config.yaml
num_hidden_layers: 12
n_experts: 12
normalize_top_k: false
vocab_size: 45986
tie_word_embeddings: false
optimizer: "muon_variant"
max_seq_len: 1024
train_tokens: 575900000
max_steps: 3733
dataset: "wikipedia_en"
Below are experts of layer 6 (counted from 0) of a mixture-of-experts language model. Rows are named gate (a neuron's input weights, with its number), up (a neuron's input weights, with its number), down (a neuron's output weights, with its number) and show model dimensions 256-383. Each number is 128 + 32 x the weight over its row's rms, rounded and kept within 0 to 255. Numbers have three digits each.
Before each expert's rows: "comes before" lists some tokens at least twice as common just after its tokens as in all text; "gets" lists some tokens that make up at least twice as much of what it gets as of all text. This comes from a sample of Wikipedia text that the model never trained on. Tokens count by the router's weight.

# expert 0
comes before: " the", " a", " his", " to", " an", " that"
gets: " in", " to", " of", ":", " by", " on"
gate0:140181111121132128122098083137137077144083195181071101164134111123068146104169156090105144153175121099108123121149109198099075166084085097150150083116117146136135149114129115121156143147151141151090110111149091111128112127116159081195154176152118125092152099127108152198081103123139121143155137127167123136139050125137104142111128143115127130117147121157154131191052135136130091100088
up0:119084094095124143130175125235135108143121108082157180114087173120131114126116099104108128154127124115106080117140151099145068129155110148165123133198158089123129082117136099112153128130120169090093155198134125118151113185121166159121134063095127125154092135141152110112131160173129091086112138113095124121157157102085117135089089151122115142219112151112188079072039101080204123112131
down0:101058157061127111139097100110111170155172168126088138175150059185126160088110158113140114074124140061169138153137115075163117105090090134194172129077110135138112165172113077185123112122158108138142114107089123125081169140177128108165172149166142156098115120112116117083137161174184130156074153124152089082151140156122176124113142123132154159151157159140105161125152127145095145150123
gate1:177081126115120088141046145104123160127127066140159129199110174134212084109084148145153124091149211151160111162083163136097165130191102086092111079166141134175175168175112144084142083165089067135131125139164136137122083116080105098134102165090103103116106107137150106161152156158098089139066142217130121141156189078159150185153132106087150178158118119085117141130129177101132139097115
up1:129129148116086132105103107134117154121157093145106175126104083116107128145091087128142177126123157116115166169118122121115094103080096149152110165148085129168102149142163110079124124079174115140107130082110132159151109146117148105183078109140137184106124112108138124124102198104161119152151152121082149103118103185091129129122096178099121162156164124162096133078159123088143103135118
down1:188151111132117095168120132105143138153181142123213101131160131143132120124169062124143140107113128155113135142090113070134125086090152092140089142090153163150103158142094156134139127075122096090109137084195147122120104120132071149170163130093068124154075125086172086154155118137143118117227154180127130111112129204150117124118093124099123095158147116113082157077131106139124115089122

# expert 6
comes before: "\n", "-", "|", "==", "The", "==="
gets: "\n", "==", " |", "===", " ==", ";"
gate0:105143086102071062122128218104134118070112123077138104167120168110149128124150138137107191151047064143099108107129076097132134118136115137143104145102087126134157152126155204127164113196149120148087097173113104124084115131135142125067160157112095160097108072111130103135166137153111088185066114121083118076122171156167120110121115129103135186131105167162130116127102100140144097153134
up0:168086131165073118117033111118092150131134119156060221106107134160144151160159164099145087112180134140162091113112118117106184109087076126148127054065146102088124154133086139092119151124157155117179129113107143136116172141074134142175127129111129131185139145131167177076096067157126156151102123095121151159083107149156101137139148104155151035130118112061163112122117116149118118098132
down0:146117120082118091110118186109148117149105149103109170120146123136150140148109158178112132175159147171101169164138115143148117182158151111168069119099091126117161169112121146131134143063123142101116205131067144150133118045131092141114133127146115123103139163126117137092147100123086163146075110127161135116155091176149121116125110152219138149091168127095125125135144152172078140151133
gate1:109113114089140174135101093084142091168157100067149095146159137109083174103115123135077155085168152107083117098103102055145122123185137111160122135066154188113112146092119112103130122111080100105113130107139072095141146129154066145111134127138150157110113119116170115064193155120089189102185171093187160140083120084098081130115089171117077164113185111166145133145140097180142145145148
up1:066182127159142168142111107082090097143157130118169127149153158095099111100105155080073180038119141131134169054090138149165081100154188111163141166145089150120112152101167157173094187073085046114143138142074124121155116091090036203200153100129148069097208107140136147161115153034124138094151132066086172134112115074114117090152121085163107113151212151148127162137132116085175136107163
down1:081116146114123117124139127064129166069130123135132083169142128135125130160084128083049128139115169097096167122127198109068111149172105119141124146141137152113121114166118088111107138108177119126038118141231218106144142119181167170144097090132115121165164151134106120095153152109159183162111131158156176117112091122120128118136179162127067134099171096099120107100116148115129094140134

# expert 1
comes before: "\n", " ", " The", " and", " He", " In"
gets: ",", ".", " |", ")", " (", ";"
gate0:119131107118126115136157139135089144193114120131146182070117153175085119143107163152160143124114104180122136154228152131157170138127131115129151135119114161111148103126189140121088088144149146115134114084120133102105126140162171133112151134142173061100134162063088131025113120168145194168153105123122144130103095114088136145106102130090123182158099060189163170109106110130052118151134
up0:117084041125149066110162129075095120117101100096117177131125157137048121159093136140137133136152133122118166117178101119153215071197149069147084111150152171134176071096128072105165141148130171162140123056143123175192122116113119182101155138120058181124097155127116114125079115145163121098160089161162098148146148111111124080169111116111131110119081183166128109159129130154054156153062
down0:110062097098173088149148173150134176106124087135102143103166128175101152199107110151158065107160084150139169099171144072089129095180123084106115105096110121160125115100124088125186151164148132131171172105157144108115117109135116154112147162154126079154145106127149151082155089121174112157167090160099103144159189162126113158112163126119134081134126132146053099174097130154115081027133
gate1:251126160112162170128072112142129123200104127095115111094187105119099092105116097151136156141099148129119167122120132153063119093175102133083149133161160145085126150140113143102074094111103131103086112103167095096144121180155154129225105111103137083136108128183145148054112130150146161162175167119111113176119161108152177168122089132176095145081196102132082146169155121100115078159071
up1:137083150161140145170094156140136058124076180129096136122110173081170128092114133114059220144119154119158114113121118113126085126134117194188195104119173092142127088116162117053160164097074079154151153198122128137099113141120158120110099142132120091090060158114142134111103170115156129155166132176148085159175122125107157076159053078119167175113159121195088120202104131197120130125137
down1:123121141185127120134126132113120114147123156146085109095073096114168104150140187089198171148133114124096060153120134096130180176130147089102171130118119172107119149145152123177115148111099152149157137129110074128130100123108117157069159059032148180199123145196160175126097110148122069101088158136101144116130162152097139118107082197050148122132097108146126087163061170108181177117136

# expert 7
comes before: "1", "2", "9", "0", "8", "3"
gets: " ", "-", "1", "2", "9", "–"
gate0:087103104195123148138109095124121061124090136059122140154099124129108115112154200101115120128089076128122132178122157041139100145087138108138110162129129106093114170147163091098112138101111150140046085115154130141061155104146171149158084117078087109084172174137160168071080064153098084180163110101136136111087108062142131154102154101110118162111115131143144121130152120142087178178126
up0:098132113182147129064100114093115077153160165109165115174108082144112148149120128118128102117128059077135156162093136094115125176139132071169159147101144138156119142111105165154122118113189123191108099107171145142082149148131112092127118086138200137100171153103092157061124135098136113155095133149111140174135114106117083134129181095124075176130071153116131090155091161096101172106164
down0:096188168114033125156099091126166135145138152148141160130178135136145150139151118159170098129130154134139097147140116126111166193186110145083141136059088111186142113125137125140127126105120126175156118119115101096161095133150153207110112095118102079122148153162059165082116113088075173094095119191096134115139123105058167105099109093113137121112089089133170161113046134079175127116176
gate1:160113119125165171085146128083137171145164125116127153121155161126125140087103128103122157180148198095085158125138150167114141079038104144140125112181033142169133101136146118140120099136069105128149135140113137155132092126108164111151100115159141084172103161145156120137185088088125144143108128109097113115102145142093177112143142074200110087197150142147179138117163110115105114126108
up1:086162124086100181183131128106130118132101126159108122155142134137129149157119131105151099131113144141112063077102157126151143131099122123113088137102098125142056109087140129116118167167136114112100093089086132154132156154112083157163228134119131132082150148143148109181117127127148155150126089137080155144178152030098125143117151099160124140119108128165138129146143086133126092198094
down1:133082116103177097095127149119150096118126058089114171137080111155117137093103172146071122118136046131058104171128154099152158136130113091155092114165199137159097149128120165128155211117141122116130075136154096138107150201210066120145131186082085136116082096130132099117105197079094076119146094158149137140163131099147121138177071109112152091122126141143049159167097155158073106169155

# expert 10
comes before: " the", " a", " an", " his", " to", " as"
gets: " of", " and", " in", " was", " is", " as"
gate0:096169126139139079115133124094106165170181135179113081135100098137149127133074160086095105101059118133134055139137066115104157058131111073173160149135119179133135132218103091207126124126099126106100073219121135114129111144138064118111105128083144125045149086175154107187073106104150133162175106170101109160137136159126133168142188172094179166136103049157130152075143117110163104100121
up0:118153137110108121136098135111135205153151132083212169153099168111121171107176085097142137064166117111089095118176171139108125118090133086146089108163158111106180133081119127108135135169142113131133133134099134167077107140145120098108093097090171215075144154125144068163203149096155128077174158106119120146125081141170112158173155097101136147164173164145120175123146163141122184161159
down0:121111155156122121159106109126114172158128151151117105146179104148145097100072190126109156195133163111101135134123097107132159117074086086158155141098119191126185128155090188192144116148138109107109099155136139117170148120119156139136185159118109103112101123112132173142070109129121154126159135141106117131156163131101050071115090121095157157130110111105159158137173084192122028146097
gate1:105145081087148126069149118129197123141140163141087147125143098096049133154053106169116166120150118178138138146118094107171134173109073100153128117155184068133109111095123128105071128061117091130158086139100108108115106102082165117142120094124127114144192152153184156159106057114100145116152092184130129118083103126135113144130107129131138086110112141158099178122177155129179129166138
up1:089172096105115174087058129136082147172083104159123122174125111166159156166092117104229151136082064179097141177119096171124125153128155108203135131118133118149171083120171137107081135083116107111138123122096088110089098158134096079126102159169151130172154068143189123086132148106105159092083088089143112188153100158164188102125121143124110123110114141175099170117110105125129114073078
down1:048130118205152127092132125101105132079129094098098145113099129136092147190135173125084118108110145111146117192134117103193179128142119126111115067106126157050135180111082106143173171153135124084111148175125143104165083117163114118114113081135090147205195140125060188126122136214088148122117122143101145106127131102095130133171141104137122157079132121050070135144089090118089094113142